Below are experts of layer 11 (counted from 0) of a mixture-of-experts language model. Rows are named router (the router's row for the expert), gate (a neuron's input weights, with its number), up (a neuron's input weights, with its number) and show model dimensions 256-383. Each number is 128 + 32 x the weight over its row's rms, rounded and kept within 0 to 255. Numbers have three digits each.
After each expert's rows: "mostly gets" lists some tokens that are sent to it at least half of the time. This comes from a sample of Wikipedia text that the model never trained on.

# expert 34
router:096116126234141163110119134140074101120170092076091129156084109131158122158125147122150155073070164124145161081174112137088111114131159188118137141132149205127103200154116119115066174103142129110141100111158188146102161049164160147157204095183089115151097218078112141137165099143134129142093146165103150132090142072105145118195141098105100133115102121182117115152117107130190072128159
gate0:199152101112158145143156088156064109143185136099131057108125118090112121167137147058104146143148108117132117132163123090136085116090130125132176150120113150206191135134151146123092100136140120151083150159133125139165123189176103134096154089165148095133095094069121117166110092098155136099141162141098059165103191162055106121190156135216163085139198089100168142084090163160119119155143
up0:077115140128122115110130146128131092117195147143078129137130116159118162077184138161129054104108150138148116113165105141168105117084157098107115136134196153107096107121154195127161119168191158120149069141128143185160123106185058161123144098163107150031164225074113110085133138170079150092169142134149087128149081154148188132151154177172137163129138130168116158134197064110093129150096
mostly gets: " have", " been", " has", " it", " not", " they"

# expert 59
router:106159141108102173092153156106154172092193097081133105160118087105146122139128105108145127110106150183168145106088143063113095099097186103095081095141117101161128160102125143140133148148150121091052186115104122071092147111125158137114127148152115093154152173117101137154115073086092156119149134136115121180116076095125084103134137171097093122143096093163060121079078111119113120212129
gate0:095152116111137142124122115178127066104087097102169131102162088087069157124148158107142129125155116159113118169129167106102109097076136104105198105097118090060139131173142057125114090175173117113156093098070032081134122084138114128172103099150072103142135185094129103172110139153111076081105143151142123113084111118115136184106132148093130113114142088144074104089155148128117133117113
up0:145133121138152107126114160131094154121180124163082109112070164132172128125093084135112131130098114115168134080098144154153141149184096141122075135162133178166114148096081195121112138088132101136121145149174179166092150164138115100078174157089176151137108104125139159077190124124156151148159152120097118137155140133136136070142108101133086152118087164166123146149112109143128126157186
mostly gets: " played", " football", " tournament", " footballer", " won", " season"

# expert 19
router:102123139121102136165122140197138076202126105100109155143142105149168120117207128150149136118117137087083143200142127152107130089055098128127109082101091149124109090145088129120087100141094190159123127170121144082114166087137184111128102148169170208162096098166130107080133124155095091156124094145140081198125173127084076052154077139108164153084107141163131113121101112101114112114136
gate0:159122145167100172162126141138179156166140183147105126033122046170155148137082116140153159179117095128105185163100158142068133113107122117145155169121111112126162146172127058073167138134180140155097099133113122103120174159198180150126094112138152179132164151134127139118107179124093177101028104139225094160096091149122163137117202176114146106094103131100105128122149127101166156099112
up0:146199083110150191099075150152119133155095185169162115085089124157138142149107105133176119173083064089146133155136131144122090156106122126161175109132138085148164147179148075081140169127134142105096122110189144131115142146113192156106126154164158160137161187161131135128141130126144058123090116158117082125076113162140166137109152125147115122182082139112125109098093150125131139144121
mostly gets: "he", " We", " Chris", "é", " Jones", " James"

# expert 2
router:073138155144115143125133157198100146120156067089093102147105076131164134137120180125157147082079151180111148108159132140125150090131114150119105128131165157100107210138114113138108151170142127099109141142152173148102138112153152156149151134121131151147151115077088117122153132164104117210153133160107112023127103093118092098219122109107106148150092163167133077101108100139217076130121
gate0:112100132130099195087124183137124078101143148115092067151133159092184122126165114136107104126100129121086101122116135206112157124102111101161116126088075113121096136203133137134100122166153089173169103160170101100171159132137145128098107130180071097073115163152105136130088126122144143122085105137141187098171126114109128058138149070113077127106114159170091166115166156121084115118136
up0:098136145142093189086119145146118098155147152131136082153134121093205129114151125154087113106073129141105087126147117204095143091089097125153115152092102113131093143196174158109106109155123076168161078167179127101174185145115173125093103105165062117094093159147099123124072123128146141127078115112126158087161117132113145080147140100101085136111111180161091136133159130138090139095156
mostly gets: " him", " she", " they", " he", " who", " when"

# expert 45
router:117160165111154168150089103113160131125110140081131120126157192189087180168122123133184124140142133096137120169113115210089117149141122133147131119134155143149136098146092063104154090151120176140158104142158167126125211140115161154108143140102109177103146185069121150156099142135197105123167174162098191067089175122143146132148185162136134140137188128094083124181126138123089113104152
gate0:134133134194166090135148100138044121115148112124122179125098129153111182094141112107163129163107135082084095139157108144179197176179109116171107109167139165112113160145171135180085113151085192076141154116124158116128153150134119139170117195153120051100105093148176156137128136138104149123163138116088176160118130157082107129156080119147167128108160170077151137088094103115123184103104
up0:143142065146166162142196121146186139062096090116119126119105199088175099129138136171156129175192114071081148150125107147128181145130087151075143175094183115104106116138118122077108105141114122101145085120113099134061111123116161158163161142127078131113178166114100097059134136120098094171146139137130143154109140115121145139133199103137089183163094130181112119142157145118114161079150
mostly gets: " population", " age", " area", " village", " house", " fire"

# expert 21
router:124098154106144241195142144112134182075145077086125170128101048126115116146205107125157106136115142176145208092083167146139054104145138084184107104065162112146135078088110117139112115112159123173141105121121109072131083149115117138126135154175108133112097118142146144161137180104122210108098135077156113142130148125100087101093146181118183127107157087098068126085109150119120157178169
gate0:105111115162169150111175136155160138134186163102099129132176119102103129131130156106124135155062176151085150135082108179096090088105112156142114111146133091156164151101154164050198101123165094156064107157118142098102105134095164079123175144147095113131179129106065049141184161148136130102145119134122104106149120148115131154161121150220136061159101138129181186119167142120113155133159
up0:135095127143132132110127152085147133128189156134050115071161172163056134107178105149107136148142147114139110147135153139121136105089098134121159142113151156144147066142135135077169138144142116115130156121106112147120130107169084142116161109213173144053104109149127112122115155097070106097142080165126122113145152083131143128175161098154127086083165145141109134144162150131096141160133
mostly gets: "See", " Apps", "|---|---|---|---|---|---|\n", " Title", " |\n\n", " tournament"

# expert 62
router:131136138122185112135129216137137116128141161136114086167166105138171098162078099137082136147127135131144158148113141174113117088129135084088118130109090057131159189106135162061085129105146138127073127150154162130088098112085103115157108131067089131115169095174065153070132173110083150137164170101147186163142136160088155129149136132166140140135105058145152168126131147118123096106159
gate1:120060203127156106108105139119124184106106131168147141064118099114029126105135085155184059177148167144133122098156170180150099156105138125119123124129184154099079097107102075168083156101142204098134167106142127112120139150167089121111100084101114152158070168108089178117109112155102167080098152156178121130168157157054168123092101184145129180125088137170140177133126132151112059077122
up1:149062198152120122103131139128126192078127096177168133063139116132054121119103099165187074161130155157155149102136160200154102178111182103098142110102151138105072122086129055156106163110132179093119138123143128120113132156157096093118109101101085186140077127149086194123151130110117167118106144123176109121178152129080172146098100192139121170133106140148146169095134116151124066077145
mostly gets: " |\n", " —;", "\"\n", ")\n", " September", "|---|---|---|---|---|---|\n"

# expert 56
router:127161120106118168086176134106164180120174108021146138152132108149130103168092119135158142163123146174144164087085155106129114108119197097098121107128133092154154129071121115109115099155156116107065186104120101081121127119104104147119189181160076132138117117066074131156116148103108135126160128146117124158184113124152105131086129175115166124119127113097059179079032134057088124183184
gate0:117132127111122170162164083057145128160081109143128175135148054104163113142128166117133085135136152104162069092150106134099166125127160152166136102148146190099168135179125103194079081180139099126150110164148148128110133120128109105158147174118115113180061127119143086120132103186135144179143163084138084180197090165093143158119143088094160122151214151152113155122135149143156121126119
up0:134127176101153141161114091134107096099152159162143171100168138130128129165073098112095205124126107139095157101158168167111069056092094095141180089074126140190112103074146096151188138043151103137113127071107115148113080110099172143140138142165117118116159088148118126103085179111133137130107129087154142066096082111083133091097125138169162152071115132124124073151125163165130133142124
mostly gets: " Championship", " football", " season", " Cup", " league", "-yard"

# expert 20
router:138109166195105163156150091125117153145079114121108142134106073114165108188128139090159142077100210158125201089200185117176192079154144145144170099137165161190079130174110125111113181107183123169210159093201101122156092163127171148144191135118141140157116134151110106106166112119154139110068170182114161135126186113075166119129134130132146099117110178191156083135156107161157108094125
gate0:077155148091124187161195166131159100099121128150166157104137134177090097126150111098175157142126160160151163142154132133138144165133098140194058127095145153095081153124101123144103118155152130103127130194210129129092156108142134128119125107114160163054151162168135073130120139170114169051110166086170131147153113171115115115102149186037119147104100157173117084111116145072142131152048
up0:150135141120151078117136157144124084111081145102057105135103154169098092131170077173119180215135100120116158177127091085123115094122172202110133141083127169115118124208145143105160197089180162131145114113104159171143135166105115174187143096141121150128118145138135097105109107120120050153139090085074119111119125175137124113081174038138155093162141106132112146179141113089152165128097
mostly gets: " can", " dis", " if", " may", " $\\", " how"

# expert 5
router:135128137167125158132165166155110116134190121122099167147163103146148102139126134173153143102121144150133132161086106162141032128095172101108135097164140128106091157108154158114181154134105137067084117112154171122098184142115146148101072154148015157022100202071146166130161149103095163142151133093104115120116093117125138171146166136132145084115121099130102124107100093133143112111158
gate0:088159096097179139128183154137180098153128099146122116129171065140134082170148168089136091111081107138171113139059131134118032116135144099182133155142109115132136120089148125145119151068187152094100144145110102151100104087146128156169150109160143087088124117160122120155053141123128121097110208156126176150080075117171109192116162171095166130147192082090128107152115148129129165168092
up0:137191134160084215175138126151123111131106160110159156096133143126102116120143188119100113133147105075161156149165112083117146163144182088130168192167160154131223145155103156151159162120138143138083126153112110133124106205123086103160100149133103126112156071196159119064145109118160136093142161191127110138111140128141076129127131153156186126199158122174106195157149200116095172166129
mostly gets: " people", " members", " students", " president", " wife", " daughter"

# expert 27
router:160109140151150081181134134146153112116131176134178152128091088064134143141102097070135112146176152111192144096087194120173085098103161107207125151131135054118176076111145119152126150121103116163171130068186126169105098144126116122145098060113130132119151159172058135014114120149147125117090136112128197144120076143164137165117194136129143075112130133124076153123130096155168130125141
gate1:169097171109156133119089092121115130161118197137167129123119089139155161143101150153153079035141151165142197052142164085119144150128080149108126104139102107181105157152128131154147064116128138149172101094122087102090087176104139128141149097159085167097136121078200080107155130104167140119090118217072103138171109167146119144150091089130167079144119172119091109111133103161156180093091
up1:177140200168140079116095120136075078161168161105144170175112146092102124108151106173181082066173096106068096179130146100109085193102112069089099152131151134148140121096120129124124122109105069143023115218163170118118081111157091083134137151125061132144093069189111091118105148144129083119094134088129141134103129165160101116163112120117024139183113098069101102140128134140123160121161
mostly gets: "==", " |\n\n", "===", "==\n\n", "===\n\n", "\n\n"

# expert 58
router:136128102153129142120157113172100161146146071069120101129030084090148121176120152195164131119106181136134178057159128129135138074181099162141174139125114120113070178128117123144059171095141064157138117140122185177123137046154188141172153104149110120114116129129109120105152132154122148147111139119137123150090133072104101097173122069079096136131101113191126089122178149174160099131149
gate0:204112118102178125106115177144085165117148119147092139110128139121179146124111121077080119168164149149067101154092116142157172114186151134139179058133145103157134136129096104161074130077163146143153183142100114153117105145223076141159178176116122172075060165100194160143162133104186141099163131110103120107166069095130137166063125087090158102129084126123125106171114108122136106128189
up0:088134125144142109133107127106132097154165093045119085110169113146080142118127150142177133092128172086176112116147168148099132150091074166067032198140082154106100133072131122082171126189072125105130079099103139094181145123084142151102095097132164122206155102131118078156098150169092123133146119151153186094118161151109131089177124113142103179135150123142079159059125139154119120177086
mostly gets: " not", " have", " but", " would", " they", " could"

# expert 51
router:098107115129101127114101062155107089202092142127189132054119145130168111151130122131162134099170050094081063161129147094102072191125199111139047147137092154148175119104103149137162104132117121145130158168090093123133118155096108113183125135168077137136148088153177127145080166038103134148100081130122085185127160163154151077154118144093114175182146137143099126092079162151147155084102
gate0:147119166132106151122090103166133115111134063162166128090104155150117143100109120084171066092152117121126123106183136128110106072165113099150162127133119124140120149161168169135191168154155163086150065120099157078107161122125152122173105083182119083144114125105134179101157080144116188129111118112096139137096154139161131114153145174147132159146126095171142086126119120132100157107074
up0:195046192189159063119048122086140187139127102130106170149177124101102108152148120159077081149153125114119173142164076149092106117131058091135121105141137132130119160129128175087123103090143183075183119107113117117107099130146138181136146110189124132163171142165185134133088126149141104132115140110148074076096119122030132178139117126156091144119084147133157165150110061135164130121152
mostly gets: "ร", "ö", "ă", "é", "ø", "ä"

# expert 1
router:048119183128100140143148061138100132164131076086122117108115175128109110164138151169120126139128158161141122114195144123124188073127119198152131106092122174178098107170091137110085218147139120131190126149189120136139118134151096183143200125109098177063121150123181122160090106161092111151121141153138100058117179072086102087117118114116120123121102175190115118099105133208141136144153
gate0:184087128119156079119149105092095096099079141101208170143142101141096077144140136107090117139128125110174092112120090125178144124161126137105099141105156163150112154098078178128082145123149115154134150148120094171114083165145153129165077134105189145083140109136085115066159103149154122118140126174082143163139141155037127142134188115062157155097113178181145111148138120133120104126137
up0:129108147171140066155165130108132154115072074159214160134130114196100107139154127118086178122101121089208096142105082117184136136105151129145173100107120096141118172134079131124124137123190163126129138168141098146132089140102128125126093121098196156117093144108138064116109108118122150114082161177095123111146121138055114174163166160110183124125130188188125173152129096091107127138162
mostly gets: " st", " w", " how", " conf", " sw", " exp"

# expert 42
router:117109113092074146168169096108126135127127132187091125104173145112134127096086124128104101141142109117121146180165108114133026137132128163120083127099049162068134150119151108132105125116070180116107094133134163116119142136130136163126116129128105112128138063111109175130084186099100132103143118067109033153078145116111079110148187102159107063119049107139100140121122142101121181058063
gate0:133127082094162191150116105146128104140127094093107114125110103145125165121142088111087111132120063081178117172160156127100086153160057165137173078176095116103150096107119082064137127137135175118146127072102099140120111111093169150089136137151134205090148098128141070116115155113168120119174155095094112067127068072135164134130151111077154103078095151147132090196157107158131188164113
up0:140140144162072117099173167145160096152168121128137126184148194140161106094143183171126155124074172141191074122180085096099192088103205147099181163077125127100098131137187106165131129118157130125096114105149155120112119196103113072168109136153128113135111102136157110164164097112107161133152160167118146150136171187113102127086133101129165146180139150136155107122091146173105104162139
mostly gets: " Sam", "š", "и", "а", "č", "е"

# expert 39
router:186179162100138105124140091108113132101136131085126143101138128137090150132129086108103108208094111047110093123111107145138170098152139145161133125160071078079221122164142122105102083122128116099104195072134174153128115094081144126111115163083124102213130168152040185154122083145165119162167135153101166176135140100132179168123186159099120107135127123083128169177094110108141190127158
gate0:148149113164145164126122111156157062162118083142171147139093074060074150107177160101157073134084182089116153078097165127116153110125110157091246102126141112163168152145158068101104092176148126080120157119165118146103120145132114100181122113157087150108113179122153095150127127161144097063158156170140082076111141139110122172083140171128167163112197087104112104096159086128087191110138
up0:070140121133135134088099109077112141185126187102145097140179097101113088126123115101154144141070137168128151149118148134125132105110102140124119151101102114132166113119107124086170148186133097161088134178115158101116113192092108197176176130174198105126094134164078115138137138105094111189190098165091099128131116171113094086069141133134155117131071096157119118098109143133127116103135
mostly gets: " Chevrolet", " Lemmon", " Railway", " aircraft", " ship", " Navy"